Experts of a small language model.
Size: 14 layers, width 256, vocabulary 16384, 37.3M parameters.
Experts: 80 experts in each of 13 layers, 32 SwiGLU neurons an expert, 6 picks a token, a softmax router.
Below are experts of layer 8 (counted from 0) of a mixture-of-experts language model. Rows are named router (the router's row for the expert), gate (a neuron's input weights, with its number), up (a neuron's input weights, with its number) and show model dimensions 128-255. Each number is 50 + 12 x the weight over its row's rms, rounded and kept within 0 to 99.
After each expert's rows: "mostly gets" lists some tokens that are sent to it at least half of the time. This comes from a sample of Wikipedia text that the model never trained on.

# expert 17
router:41 47 58 40 43 38 51 32 67 36 64 29 47 66 59 65 32 42 37 52 54 41 69 54 47 55 58 40 36 49 55 52 48 48 66 41 40 31 58 40 68 60 65 63 56 48 73 30 62 60 75 31 42 30 46 45 77 32 41 49 41 38 69 51 74 51 50 37 58 35 36 57 33 69 40 54 57 51 37 70 40 49 49 66 63 65 34 46 77 43 51 66 50 44 25 39 54 64 33 51 59 31 37 35 62 44 44 28 63 47 51 59 57 38 29 32 38 31 58 42 64 61 46 39 52 38 40 47
gate0:33 66 29 45 55 58 48 61 70 25 53 36 33 53 63 59 41 50 40 40 60 55 45 51 65 62 60 50 60 45 45 54 43 62 54 50 32 36 52 40 44 60 53 57 52 57 57 55 39 30 42 31 42 45 59 57 82 41 45 50 31 65 45 70 36 61 66 41 49 56 51 60 39 52 64 45 32 43 20 40 62 58 40 50 26 49 30 36 41 41 65 46 62 30 31 51 52 53 41 69 35 53 55 68 51 59 53 35 54 58 62 65 43 42 69 35 58 39 62 52 53 53 59 59 51 45 49 57
up0:51 65 37 57 56 36 29 29 33 48 47 41 44 43 46 52 50 71 50 66 73 54 63 29 53 47 38 71 59 67 42 74 68 56 61 56 61 50 48 52 26 65 27 36 58 53 66 47 58 62 54 48 62 49 34 56 64 47 50 37 59 39 78 49 50 57 50 29 31 48 44 29 57 50 59 46 36 38 60 53 56 70 68 46 54 40 65 48 40 29 63 59 46 63 48 50 37 67 54 27 59 57 63 54 25 41 38 40 55 36 53 73 50 51 42 51 54 37 51 42 55 40 56 27 51 60 61 46
gate1:59 38 36 57 40 64 45 33 74 37 51 45 49 45 27 40 43 44 52 55 52 31 56 64 52 51 53 60 44 71 43 69 62 48 57 63 44 35 49 63 51 61 53 50 59 53 57 53 25 53 52 65 60 65 44 47 40 37 35 40 39 57 72 29 42 46 43 66 38 65 63 54 55 52 63 69 50 67 32 47 38 44 71 41 69 58 27 47 54 54 45 54 51 42 45 24 47 46 28 59 39 86 63 35 43 44 29 43 54 49 31 53 71 37 56 61 46 53 47 55 33 23 54 46 63 43 56 55
up1:44 53 63 38 57 44 51 48 49 62 57 57 78 49 49 53 66 36 71 43 50 67 26 46 50 30 39 47 33 62 51 49 62 37 48 54 49 45 62 56 68 47 46 53 62 41 32 38 44 58 42 40 53 32 44 71 34 47 42 70 46 60 35 46 54 44 59 44 37 50 53 67 58 35 48 41 43 59 64 72 77 32 18 56 67 47 67 64 57 41 47 37 66 35 41 38 30 54 43 49 35 67 82 39 58 46 54 54 48 71 41 53 46 58 60 49 55 56 42 46 60 50 41 36 43 37 55 33
gate2:40 61 57 72 43 31 45 20 72 42 52 55 51 55 60 43 47 61 35 68 46 42 65 80 43 57 58 34 60 55 33 34 42 43 47 51 39 49 38 77 37 69 60 46 55 41 59 42 41 51 67 45 64 57 46 49 52 43 47 46 52 39 62 41 62 78 47 54 34 70 56 61 40 65 46 50 24 49 30 12 45 79 46 49 43 57 63 43 44 52 51 57 59 39 52 33 45 45 38 53 45 45 56 51 31 73 68 53 67 57 50 32 75 31 45 64 40 47 68 59 47 43 44 63 66 59 40 41
up2:30 53 54 62 52 65 48 75 60 50 44 58 47 57 62 45 44 52 53 41 47 39 27 86 64 56 43 42 52 49 48 17 34 33 52 50 81 43 56 36 46 42 38 57 37 51 64 55 63 62 57 48 27 54 61 45 57 59 48 67 56 67 31 56 39 66 61 41 44 49 58 45 64 40 56 44 65 38 60 62 66 43 52 51 53 42 70 24 40 31 36 58 31 59 51 56 62 59 49 41 43 80 24 50 73 52 61 58 52 41 48 47 33 64 53 40 64 63 74 43 49 66 72 58 40 37 50 37
gate3:43 58 44 66 49 57 58 57 35 47 46 31 51 51 52 41 36 46 32 42 60 51 48 57 36 57 56 54 79 53 52 42 58 47 52 53 36 42 66 48 34 40 47 52 61 41 67 39 65 58 50 57 48 44 44 38 49 51 45 72 34 63 52 69 30 58 58 35 55 53 47 40 44 47 56 38 78 37 56 56 44 64 53 70 49 54 70 70 58 38 63 65 64 52 37 70 46 56 55 47 43 50 44 48 53 58 66 49 27 63 62 63 45 58 50 33 40 63 46 63 45 72 24 71 41 23 28 50
up3:77 46 49 41 43 60 28 47 49 43 49 43 58 50 39 30 34 80 20 64 77 32 51 26 39 46 45 72 42 53 44 64 66 46 32 43 31 75 60 67 35 67 53 37 40 33 49 42 50 63 68 40 70 52 59 50 43 61 51 74 67 63 49 50 42 61 71 37 60 39 60 47 43 68 67 60 53 50 68 50 48 45 61 69 71 22 60 57 63 27 52 68 61 63 55 61 41 67 21 60 49 49 52 65 51 58 44 59 43 44 54 62 56 61 66 60 28 35 60 36 42 71 32 56 38 62 52 56
mostly gets: " 17", " 20", " 15", " 16", " 22", " 18"

# expert 32
router:56 27 29 63 57 41 36 42 66 45 35 77 40 47 45 51 43 40 50 42 64 38 66 65 58 34 53 47 60 41 47 50 50 58 44 43 50 66 50 24 35 64 40 44 47 50 50 61 61 60 35 39 28 74 34 57 68 41 39 34 53 58 48 58 58 58 41 46 40 39 24 61 35 32 53 32 70 48 61 39 33 49 67 37 68 28 42 70 40 38 35 37 44 62 41 46 42 45 42 61 48 34 35 67 68 64 65 32 47 25 78 39 62 53 53 44 36 54 47 64 50 64 51 53 63 58 65 56
gate0:53 50 31 75 38 45 29 79 34 38 39 42 68 32 43 39 39 22 59 72 58 50 47 51 21 27 76 14 64 51 19 46 57 32 45 42 22 50 39 51 36 59 65 69 54 45 44 54 52 51 51 58 60 67 53 49 60 45 42 46 51 46 46 51 61 52 37 49 57 60 35 47 43 18 54 50 46 32 40 49 62 61 51 46 55 47 69 50 22 35 49 43 35 58 54 56 40 53 32 63 58 60 66 42 53 54 62 43 49 48 59 76 38 60 58 43 61 56 40 77 55 51 55 50 23 40 47 53
up0:46 55 43 51 50 43 56 70 47 45 43 36 68 41 54 20 47 49 73 67 64 31 60 48 45 42 59 56 47 59 57 63 48 74 45 33 52 52 42 34 52 48 48 30 57 47 89 56 59 20 60 31 52 55 65 53 64 47 38 64 39 69 39 35 31 42 56 33 72 61 40 44 62 54 46 59 63 37 46 72 65 46 58 37 52 36 39 61 43 42 33 26 43 54 48 53 48 51 59 38 55 59 53 57 47 37 67 59 60 29 44 33 58 78 43 53 29 45 54 36 46 43 41 42 55 51 39 38
gate1:54 54 35 49 62 38 60 53 61 62 38 24 57 45 64 68 49 27 44 59 41 50 53 63 39 59 38 65 44 35 35 56 35 56 30 47 62 53 54 58 43 40 18 47 58 60 59 29 60 59 58 40 64 62 36 43 51 75 42 60 62 63 67 53 33 41 50 49 45 68 40 71 42 46 78 57 66 55 77 67 64 49 52 54 29 42 40 42 47 33 44 67 54 59 47 51 48 57 68 31 37 60 47 59 26 34 68 54 60 48 59 50 65 26 25 68 46 50 40 47 45 76 37 40 54 46 48 39
up1:47 36 53 43 41 60 37 70 50 38 59 42 39 35 60 53 55 36 69 39 56 49 31 56 59 25 28 74 50 41 44 45 59 60 22 37 46 32 40 62 32 72 44 52 56 81 40 47 42 40 41 56 35 52 58 54 22 62 60 60 61 49 38 43 76 55 41 49 57 53 36 45 58 50 33 58 16 47 40 54 46 62 58 58 46 72 36 34 33 45 42 64 41 50 52 37 64 51 40 58 60 39 42 69 64 60 42 81 80 48 54 57 43 47 57 45 65 44 37 50 73 26 46 60 45 67 47 63
gate2:41 41 53 50 52 63 72 51 42 52 45 62 67 54 48 59 51 73 47 66 55 21 44 60 63 52 31 30 38 42 64 53 60 45 48 70 49 59 41 46 43 39 48 33 43 57 47 62 45 56 42 46 60 41 58 55 44 48 43 48 49 57 66 56 34 54 38 57 51 62 50 58 56 50 67 34 38 50 36 45 21 47 52 39 45 27 31 32 46 41 36 34 43 56 41 61 46 58 41 44 58 50 45 51 69 53 30 29 45 38 23 64 37 29 41 55 28 50 44 53 58 34 42 35 69 37 56 55
up2:23 40 60 63 58 64 50 37 63 32 67 32 57 45 69 42 50 46 50 53 45 55 63 64 64 35 45 59 58 35 46 55 47 65 60 60 33 38 39 44 53 66 61 47 46 58 64 59 40 52 41 46 49 61 37 64 46 31 70 55 58 54 44 11 51 48 52 52 59 42 42 63 42 46 40 53 49 52 41 80 65 38 41 46 59 53 37 38 45 60 57 53 48 52 44 51 51 41 53 57 61 80 64 56 58 52 35 43 56 50 50 51 46 62 40 48 48 38 31 39 54 52 32 59 71 51 42 39
gate3:63 59 39 47 46 52 47 61 46 53 65 47 54 47 42 50 49 57 59 46 54 65 46 56 41 43 50 45 78 54 62 36 46 52 62 52 46 48 68 58 20 44 46 27 38 55 49 38 49 37 65 41 69 45 42 63 56 49 26 34 42 28 66 57 49 55 30 51 36 56 46 55 43 74 60 62 54 32 32 49 34 56 51 33 52 32 42 66 49 43 45 53 52 51 67 60 43 61 63 50 53 39 68 54 56 52 32 32 57 49 46 44 50 48 38 42 45 61 40 47 58 55 48 59 47 42 40 27
up3:42 41 33 42 43 54 60 58 50 39 43 60 56 70 58 48 62 50 68 60 65 20 40 44 59 46 27 39 70 38 58 43 56 39 44 66 63 70 39 56 29 40 50 46 53 47 42 46 60 43 54 48 60 41 45 54 62 46 42 41 45 32 53 57 54 58 32 50 45 35 51 31 42 49 43 49 31 76 21 50 64 70 59 33 59 49 73 57 42 41 61 55 46 55 45 36 58 41 82 45 54 54 65 70 67 40 52 41 52 65 60 67 41 52 43 51 48 25 68 52 26 43 55 47 61 43 59 32
mostly gets: "ast", "ust", "ign", "ival", "erv", " View"

# expert 50
router:66 58 41 37 41 27 38 45 52 50 38 81 40 61 50 30 69 34 53 44 37 37 77 50 27 39 42 53 42 52 34 50 50 34 57 44 44 60 63 61 52 52 60 43 51 34 49 62 64 52 53 55 66 48 47 60 62 50 36 34 62 74 60 46 39 47 57 52 45 74 50 57 46 36 42 56 66 25 36 40 34 60 59 49 51 55 35 57 28 43 26 34 71 62 71 54 58 47 41 72 24 55 54 66 33 58 51 39 47 49 67 34 56 47 32 40 55 49 60 70 66 54 50 52 51 60 51 27
gate0:50 44 22 45 41 35 48 37 47 42 56 53 61 35 46 29 62 37 50 59 53 51 45 65 57 64 39 52 51 46 45 56 64 55 54 67 55 31 51 22 38 65 31 52 53 60 68 48 56 61 53 55 41 43 41 50 65 50 58 34 60 50 61 44 60 36 55 58 45 43 59 33 33 62 46 53 62 48 61 46 72 74 43 45 28 66 28 71 40 66 61 45 44 52 55 52 37 36 39 48 19 41 49 40 34 51 52 66 59 25 60 40 43 61 50 65 71 49 42 71 40 48 72 67 56 54 48 28
up0:51 60 34 58 38 44 49 48 54 43 37 31 57 41 54 51 44 70 79 50 30 40 31 58 51 57 46 66 23 64 47 36 40 59 53 61 48 58 71 37 62 63 66 71 20 51 59 44 44 61 52 36 47 69 39 54 29 70 63 32 62 55 57 50 44 52 46 40 55 55 64 61 57 64 45 43 58 65 44 52 48 63 36 64 47 56 38 45 56 61 50 59 42 52 11 55 41 55 42 52 61 68 38 44 40 33 40 60 72 39 66 50 44 95 56 51 56 61 57 43 58 32 41 49 45 31 40 54
gate1:53 56 57 63 58 50 43 55 57 37 56 51 53 54 47 42 54 55 37 54 47 49 40 37 45 60 42 60 36 50 36 39 48 63 50 39 41 38 53 55 58 58 68 58 66 33 44 53 45 65 57 71 83 44 53 38 57 59 44 48 47 65 62 82 38 35 50 50 34 46 33 38 20 59 49 27 48 45 33 62 66 34 56 47 26 62 51 38 39 40 56 70 52 34 60 55 35 58 56 55 34 43 51 76 67 49 44 40 71 41 56 57 52 57 49 33 67 50 55 49 41 72 63 65 69 48 69 44
up1:70 36 56 45 32 52 79 38 04 48 44 44 53 52 44 52 59 41 55 48 73 37 46 53 54 62 54 55 48 46 55 51 58 76 61 75 51 45 60 56 39 49 62 45 57 40 58 53 52 45 61 62 56 44 59 45 45 52 38 48 57 50 46 45 47 70 56 28 43 43 64 53 77 37 38 59 51 61 39 46 57 48 47 40 44 50 54 54 66 36 38 38 64 59 52 36 59 26 36 72 77 68 25 54 69 55 42 35 49 53 37 43 61 55 40 61 31 39 35 35 39 44 45 49 64 30 20 61
gate2:61 74 39 60 61 38 51 30 48 29 33 54 55 62 65 39 43 50 39 67 42 63 63 42 40 35 74 50 47 48 82 42 75 46 58 63 53 55 64 46 57 43 65 35 37 52 30 50 56 33 38 51 63 39 54 58 38 55 49 48 60 53 61 64 45 51 39 19 61 54 53 51 38 55 35 65 51 25 27 28 56 83 47 66 52 50 56 57 35 67 50 25 45 50 60 61 61 47 34 59 42 60 46 64 48 41 53 58 71 50 43 43 61 49 52 59 51 53 40 59 49 52 53 52 65 73 43 38
up2:45 76 47 50 52 49 45 53 58 49 80 39 70 48 41 43 40 37 70 71 51 43 71 45 63 46 40 30 49 66 54 39 78 72 69 39 69 44 43 38 39 61 44 48 48 51 52 47 32 56 54 43 54 71 44 33 36 63 54 23 54 42 49 33 49 36 36 45 47 60 31 16 41 53 42 51 64 41 54 49 61 45 54 35 33 45 55 22 64 56 39 43 57 57 48 48 55 31 75 63 46 43 35 53 49 47 49 55 37 40 71 32 45 24 40 50 60 72 61 34 52 46 54 42 58 65 44 46
gate3:35 58 52 37 40 33 44 88 40 38 33 42 26 40 46 37 57 43 59 38 64 58 62 39 50 49 43 74 45 73 38 47 43 46 39 57 41 60 41 36 54 59 46 31 37 36 66 24 33 75 54 48 58 50 38 62 37 56 65 64 37 52 61 54 50 30 35 55 38 41 50 29 47 39 29 49 63 66 46 34 49 61 51 46 70 37 49 57 36 56 70 44 52 58 44 49 58 36 34 42 50 58 54 51 50 40 53 50 81 55 22 58 53 44 39 51 51 50 63 57 47 46 53 35 35 46 49 61
up3:53 40 48 64 66 43 45 39 41 36 48 44 75 53 25 56 50 30 49 41 57 51 38 54 29 65 42 40 33 49 52 48 40 49 50 57 54 65 40 30 27 56 43 67 68 44 50 33 45 45 61 62 53 85 39 40 44 44 73 42 68 43 74 66 41 54 30 52 61 34 42 47 31 60 58 61 44 49 59 38 53 54 43 55 45 40 46 47 79 47 52 62 58 49 15 49 55 57 35 68 51 41 58 56 24 66 53 47 65 19 70 37 48 53 45 52 39 57 44 70 67 42 28 50 54 56 46 44
mostly gets: "ini", "ular", "atus", "idae", "itis", "iform"

# expert 59
router:43 32 49 55 44 43 46 55 37 58 57 24 38 57 41 48 40 63 30 63 49 69 57 43 32 41 52 42 72 49 66 56 52 22 57 44 43 30 41 45 59 58 53 59 57 44 65 57 64 28 52 38 39 76 49 38 61 43 60 46 65 57 48 36 65 41 39 51 62 33 50 61 50 51 72 66 53 32 41 71 41 50 64 66 64 46 32 55 54 48 60 54 68 61 20 47 50 45 32 57 56 41 47 28 37 61 39 47 40 38 78 40 54 62 47 38 34 43 64 46 44 70 43 36 29 57 60 45
gate0:81 30 46 55 53 43 54 56 47 44 81 60 41 40 35 41 60 31 47 41 45 49 19 30 43 55 38 33 40 60 45 48 64 60 52 60 33 64 70 37 62 36 39 39 56 34 53 64 52 73 37 60 51 40 58 40 62 41 52 61 65 40 36 68 59 46 50 59 50 50 70 53 39 51 75 47 52 33 45 57 42 65 54 57 60 39 46 46 59 55 41 58 69 28 47 43 63 56 53 57 40 60 49 43 47 59 53 58 52 40 58 59 68 63 53 73 44 43 45 48 43 74 17 55 55 39 46 45
up0:65 30 56 51 51 32 46 47 58 55 63 59 39 35 57 45 46 31 71 44 36 53 50 41 55 57 53 38 34 23 58 48 55 41 55 45 50 41 44 52 33 45 62 40 36 39 34 46 68 51 35 42 49 59 48 72 64 56 53 59 57 65 40 48 45 63 45 62 35 32 56 52 55 81 56 38 42 51 51 56 45 63 51 27 54 32 38 52 66 33 50 65 49 51 28 78 70 21 44 50 78 64 65 50 57 56 63 47 33 74 43 35 38 36 32 30 47 47 54 75 51 41 46 55 45 45 73 51
gate1:41 41 73 53 42 33 38 68 55 32 59 56 36 45 28 49 54 54 23 46 32 49 51 53 44 56 67 28 49 54 37 51 31 78 36 58 30 48 43 53 58 47 33 62 55 38 44 60 43 52 54 52 57 57 75 59 24 64 66 38 31 41 35 32 51 32 48 55 72 54 57 43 62 82 52 42 52 57 57 50 38 60 59 62 60 55 40 26 57 56 71 37 60 50 48 53 45 29 58 56 43 53 51 37 39 57 60 23 71 46 39 60 60 61 44 52 30 16 60 39 48 75 40 39 62 43 55 57
up1:36 36 37 36 56 55 53 43 46 63 51 65 61 62 66 64 37 46 41 40 60 34 50 43 50 48 58 84 32 43 49 39 41 63 46 54 30 59 54 35 51 50 35 63 35 30 32 29 65 45 36 57 59 64 49 62 69 36 55 38 47 61 63 54 76 58 37 20 61 57 37 53 29 50 45 57 65 50 50 76 74 49 25 58 54 23 45 33 43 55 47 53 44 48 61 54 44 48 45 50 31 35 44 55 41 63 45 38 64 55 43 31 47 47 45 57 40 62 36 67 83 54 60 58 44 60 27 60
gate2:54 39 50 54 33 45 41 73 43 45 62 36 35 59 21 36 38 38 67 70 33 55 53 48 44 50 43 36 46 65 42 59 54 60 76 37 59 31 37 50 37 62 57 56 72 76 59 35 40 51 46 43 70 47 58 39 83 45 39 58 64 61 57 49 55 57 43 48 53 52 53 28 53 39 64 55 60 44 34 69 63 50 67 38 53 42 54 53 45 42 49 47 40 38 52 53 48 64 63 65 48 70 59 35 59 51 69 59 66 37 51 54 50 54 71 38 54 39 72 46 35 62 34 52 52 65 50 52
up2:51 47 61 51 61 43 60 13 56 63 45 57 60 65 53 40 51 50 63 64 51 49 50 52 44 58 46 42 56 31 47 46 49 47 34 44 62 57 61 30 70 31 57 34 51 49 28 53 68 50 51 44 58 43 65 34 38 41 68 31 30 64 58 43 33 52 48 48 52 46 47 46 43 79 48 44 42 49 28 45 47 49 10 43 53 37 25 64 50 56 37 41 42 46 49 52 53 76 49 55 54 31 36 34 57 44 55 74 50 67 52 39 43 37 50 43 49 80 37 46 26 37 36 49 61 41 67 70
gate3:39 66 60 60 44 56 37 53 48 38 55 61 49 42 47 48 57 22 45 41 55 37 71 56 55 45 61 29 51 61 45 43 51 47 51 65 52 42 37 31 46 57 18 68 55 61 44 54 57 38 49 62 39 48 42 59 61 37 57 41 50 39 45 56 25 64 32 37 59 54 46 48 62 68 44 53 54 49 60 36 45 36 57 50 53 42 36 52 47 35 58 50 28 51 45 57 47 53 40 38 54 48 25 56 43 43 43 66 37 45 23 36 46 40 56 50 47 42 49 29 26 74 44 49 51 34 51 47
up3:56 57 49 30 70 64 57 43 32 45 32 41 76 63 60 42 64 85 59 56 61 50 55 56 45 39 45 42 38 55 36 69 61 35 51 55 46 63 42 53 38 48 47 75 37 56 44 41 50 46 48 57 48 55 53 49 59 70 69 54 30 60 57 31 35 62 38 39 77 43 22 38 43 74 45 48 60 57 37 61 47 50 47 49 51 53 42 49 54 35 53 56 38 58 56 49 46 59 49 44 35 42 43 53 38 30 44 45 38 46 36 55 32 43 64 50 55 52 26 38 59 45 50 56 51 44 49 43
mostly gets: " six", " four", " These", "%)", " three", " eight"

# expert 54
router:66 36 37 49 51 49 48 42 44 46 42 59 60 63 32 45 72 37 66 34 39 43 49 44 42 52 46 46 35 57 34 54 67 42 64 76 52 41 71 51 38 63 46 50 27 60 60 75 55 59 43 40 65 48 51 53 50 55 32 49 50 57 60 60 55 50 56 30 49 43 36 61 44 29 47 57 72 40 36 57 41 71 57 57 54 69 34 57 48 28 56 73 58 48 62 42 56 43 54 76 50 43 46 86 23 54 65 70 50 58 68 58 36 78 38 39 45 45 64 50 67 73 69 66 35 63 41 49
gate0:48 51 55 66 63 53 25 66 52 65 45 57 55 84 49 71 65 46 58 52 58 40 70 63 63 59 74 70 26 72 32 55 51 26 68 64 41 52 69 45 49 62 48 75 46 38 44 58 32 64 31 33 62 58 51 52 60 34 24 42 35 64 58 74 50 52 38 43 49 37 37 54 62 59 52 55 44 36 60 42 60 66 31 44 42 52 65 58 54 55 36 69 51 57 42 48 22 30 50 72 45 34 39 30 30 47 49 60 53 49 28 36 51 44 68 54 50 65 59 56 38 58 49 53 44 51 31 48
up0:63 55 52 43 68 45 54 62 37 34 38 45 54 60 65 60 37 48 52 37 42 43 49 30 50 64 50 64 49 52 49 43 63 87 50 53 69 38 60 52 51 45 38 44 50 31 34 56 51 45 32 64 56 41 63 55 41 48 66 45 72 53 44 35 79 38 51 39 62 37 46 66 49 71 53 56 42 39 66 35 61 35 52 66 45 62 16 64 52 43 72 49 46 53 34 49 45 59 40 48 48 42 76 62 75 46 43 40 60 58 38 39 43 50 56 63 71 69 54 51 74 56 36 72 31 61 46 47
gate1:48 66 43 45 61 36 70 50 32 38 48 56 37 41 33 39 50 52 33 74 56 47 34 46 39 58 45 71 33 51 54 68 64 34 56 45 57 60 63 64 70 43 44 51 40 56 51 55 63 45 69 74 44 45 54 54 60 35 62 62 59 39 57 63 38 47 51 47 40 53 36 39 64 75 58 50 56 49 43 52 38 82 71 56 31 55 57 54 54 19 41 51 42 56 52 43 46 50 57 58 40 30 39 65 46 43 70 60 51 69 35 44 43 58 38 28 70 45 48 56 40 57 61 64 44 48 53 41
up1:49 42 59 40 52 46 53 67 31 51 47 46 54 51 53 59 38 65 52 41 25 45 61 35 63 63 40 63 38 37 64 46 44 36 81 63 45 45 40 57 61 47 64 48 38 44 46 37 34 33 20 70 25 63 41 48 48 68 55 63 35 50 49 51 48 47 55 48 36 28 29 44 35 56 25 49 50 34 45 43 36 67 55 54 46 70 52 45 40 56 40 35 52 41 36 69 44 48 48 65 28 37 65 48 62 58 65 55 47 48 55 37 32 68 65 35 29 36 30 37 54 46 54 55 47 32 48 41
gate2:61 42 47 64 40 25 40 48 51 44 66 50 56 47 46 36 41 56 50 25 57 33 44 72 43 51 62 47 47 53 62 36 59 37 43 68 44 31 56 51 63 45 54 46 54 71 57 58 45 40 57 42 54 42 48 41 57 52 52 77 39 57 57 68 41 43 43 53 36 51 28 44 33 38 47 72 66 55 39 68 68 70 60 57 40 56 56 50 72 45 42 56 51 54 52 40 50 30 55 34 30 55 40 54 47 81 51 31 37 61 47 67 48 74 72 34 48 50 52 40 57 38 59 56 68 47 63 62
up2:38 56 51 58 51 39 49 50 35 57 59 35 44 74 40 61 43 65 53 47 56 58 73 45 45 67 36 52 71 66 73 55 28 52 41 35 49 57 48 45 52 51 43 70 51 35 45 48 52 44 48 60 68 30 52 68 79 36 34 54 43 53 65 33 50 58 51 40 54 56 56 24 80 62 66 49 30 49 73 63 40 48 31 67 56 46 56 56 35 49 55 43 52 46 41 44 59 43 40 29 35 52 68 44 60 40 38 39 37 51 37 54 50 26 63 50 67 66 36 49 53 59 25 66 43 36 47 55
gate3:43 50 53 61 37 58 44 38 33 17 53 59 54 64 39 61 45 50 45 32 52 46 46 51 59 56 31 63 38 42 52 23 58 27 82 89 45 58 33 56 44 60 46 33 43 53 52 47 44 49 46 54 65 36 40 65 53 51 52 48 49 52 47 54 48 64 51 60 49 52 60 59 70 41 55 27 51 50 30 43 34 55 72 53 50 50 62 70 33 39 60 65 44 52 25 50 53 54 41 53 38 41 41 60 44 49 70 48 67 49 54 62 60 46 44 46 47 49 51 31 58 81 31 60 46 42 43 54
up3:62 41 46 62 44 48 50 37 42 26 78 55 43 65 29 73 64 39 70 48 29 49 55 61 54 53 49 39 58 50 62 27 65 54 50 58 22 59 53 48 36 68 54 58 43 58 60 40 49 63 56 59 36 43 32 42 44 38 53 40 39 65 46 38 72 49 44 51 49 61 60 50 52 30 60 38 52 73 38 62 53 36 39 48 45 65 72 34 49 60 46 51 42 37 43 31 65 60 45 65 55 41 44 50 47 55 54 36 54 49 61 46 65 32 66 66 55 46 40 46 55 69 57 42 39 28 55 49
mostly gets: "let", " Regiment", "well", "atus", " fin", "bert"

# expert 49
router:28 38 50 29 47 37 50 44 51 60 48 72 73 43 42 69 48 60 27 35 65 37 36 59 67 65 60 28 42 54 45 33 49 45 48 39 47 45 63 31 61 50 62 45 56 51 38 49 55 73 65 26 35 34 38 45 56 52 41 33 57 44 70 39 50 60 51 30 40 52 46 50 43 47 44 44 57 29 57 61 39 48 35 60 45 59 65 51 47 57 39 48 59 40 44 45 47 53 67 31 64 41 26 44 47 39 73 53 43 33 64 41 36 52 48 47 24 56 56 46 37 19 84 47 48 56 76 32
gate0:77 48 56 57 66 31 42 37 65 38 45 58 40 42 65 61 70 27 43 59 61 26 49 27 71 54 52 48 43 38 45 45 51 44 40 52 60 60 46 55 39 41 33 57 50 54 43 47 89 45 45 47 50 44 34 48 37 83 50 57 47 41 64 80 48 69 36 41 50 66 28 46 38 61 56 31 68 44 57 33 53 38 52 50 62 26 45 73 63 52 58 48 44 45 61 55 54 53 59 53 61 47 73 60 51 28 91 49 44 49 36 34 40 63 31 42 41 53 62 55 58 53 54 58 55 53 50 64
up0:34 74 63 62 46 43 29 46 55 59 37 54 54 66 25 64 44 54 39 63 46 11 52 55 46 61 55 46 53 44 29 42 45 53 56 49 57 40 61 51 66 47 64 27 49 32 32 35 64 51 52 54 62 52 50 43 38 78 65 50 50 53 61 47 46 49 40 57 61 53 59 53 69 67 60 50 46 43 37 57 60 61 71 47 59 50 47 67 50 45 57 49 40 40 57 49 62 20 59 55 48 45 68 48 63 22 64 49 47 27 57 30 33 64 55 47 42 57 64 38 21 53 62 56 36 41 50 44
gate1:69 47 52 53 74 39 43 82 58 37 36 52 52 59 54 54 39 56 37 70 56 22 56 50 52 44 31 66 59 58 48 46 46 37 30 52 58 40 50 51 56 67 49 25 52 66 57 43 65 70 63 52 46 62 56 52 36 37 45 55 41 60 47 25 21 35 47 40 51 51 46 42 29 30 33 40 34 53 64 53 36 47 47 45 29 54 57 32 55 56 49 49 64 52 59 70 45 55 63 55 78 67 47 49 47 53 47 59 54 25 54 59 38 60 44 47 52 59 58 53 32 50 48 35 70 32 64 39
up1:56 62 37 51 63 73 48 33 41 47 41 63 22 52 57 41 68 61 64 71 51 67 47 38 42 54 75 57 57 44 54 57 38 67 34 52 57 69 63 36 43 61 39 59 62 65 59 58 42 53 69 65 54 36 49 58 60 49 50 40 56 48 46 81 51 56 53 53 45 58 55 59 60 63 59 59 55 51 62 46 63 63 63 62 48 67 42 48 50 62 62 59 48 49 55 44 47 38 56 43 33 58 64 57 57 61 63 43 33 52 57 46 56 45 51 58 41 46 73 47 40 62 49 50 64 53 50 44
gate2:33 41 51 54 39 42 22 55 40 45 37 71 57 55 46 65 41 52 44 41 50 42 41 52 57 75 44 41 38 58 68 36 27 42 52 61 41 62 52 28 46 16 63 41 51 60 58 48 65 35 61 71 44 71 63 58 66 61 43 50 54 41 68 45 50 38 50 53 39 57 65 59 54 51 41 33 40 34 34 48 54 60 39 31 20 49 52 65 62 75 39 55 59 51 53 58 50 55 72 38 57 48 31 62 68 48 51 54 39 23 53 32 70 45 60 37 40 58 48 46 52 54 69 53 72 36 66 22
up2:59 53 56 65 69 41 50 53 44 34 34 70 47 60 36 58 47 50 30 50 19 62 58 55 61 44 41 37 59 46 51 54 39 52 55 40 41 52 48 34 52 47 49 41 54 52 61 62 38 64 57 49 41 51 50 69 63 53 58 70 47 42 67 59 51 59 67 43 51 30 59 37 54 32 49 35 60 51 96 66 42 36 50 41 52 43 55 48 52 62 30 31 33 50 53 41 58 56 25 54 52 60 54 42 50 37 52 53 61 50 70 58 59 37 57 68 54 54 38 39 34 55 49 66 58 40 40 72
gate3:59 50 65 41 68 50 44 51 52 52 56 70 61 52 44 33 38 51 33 56 41 47 53 62 66 82 58 49 59 66 46 51 35 41 27 25 54 32 56 38 52 35 51 55 28 63 57 58 63 73 59 45 69 35 52 52 29 77 62 55 56 45 51 66 39 50 55 52 43 58 32 59 41 58 35 35 43 58 50 44 58 62 70 48 43 71 53 30 25 51 41 35 58 63 60 51 38 70 51 56 69 41 81 37 45 27 73 53 34 55 51 31 50 58 82 52 33 57 48 70 44 57 44 50 41 22 58 38
up3:30 51 58 45 46 33 29 56 61 50 38 58 52 48 23 67 55 52 50 39 33 51 63 82 46 66 46 58 39 75 64 33 44 32 60 58 56 55 46 37 41 51 66 14 56 59 52 58 46 30 66 73 58 50 32 57 41 64 33 60 43 42 75 40 44 50 41 36 54 49 38 49 44 46 53 53 55 37 32 44 67 49 37 63 35 57 69 35 53 57 21 38 44 46 49 57 46 67 37 47 64 44 31 74 57 45 59 44 46 56 55 53 54 78 46 29 36 67 57 47 51 58 61 52 48 49 69 38
mostly gets: " 28", " 29", " 45", " 41", " 31", " 13"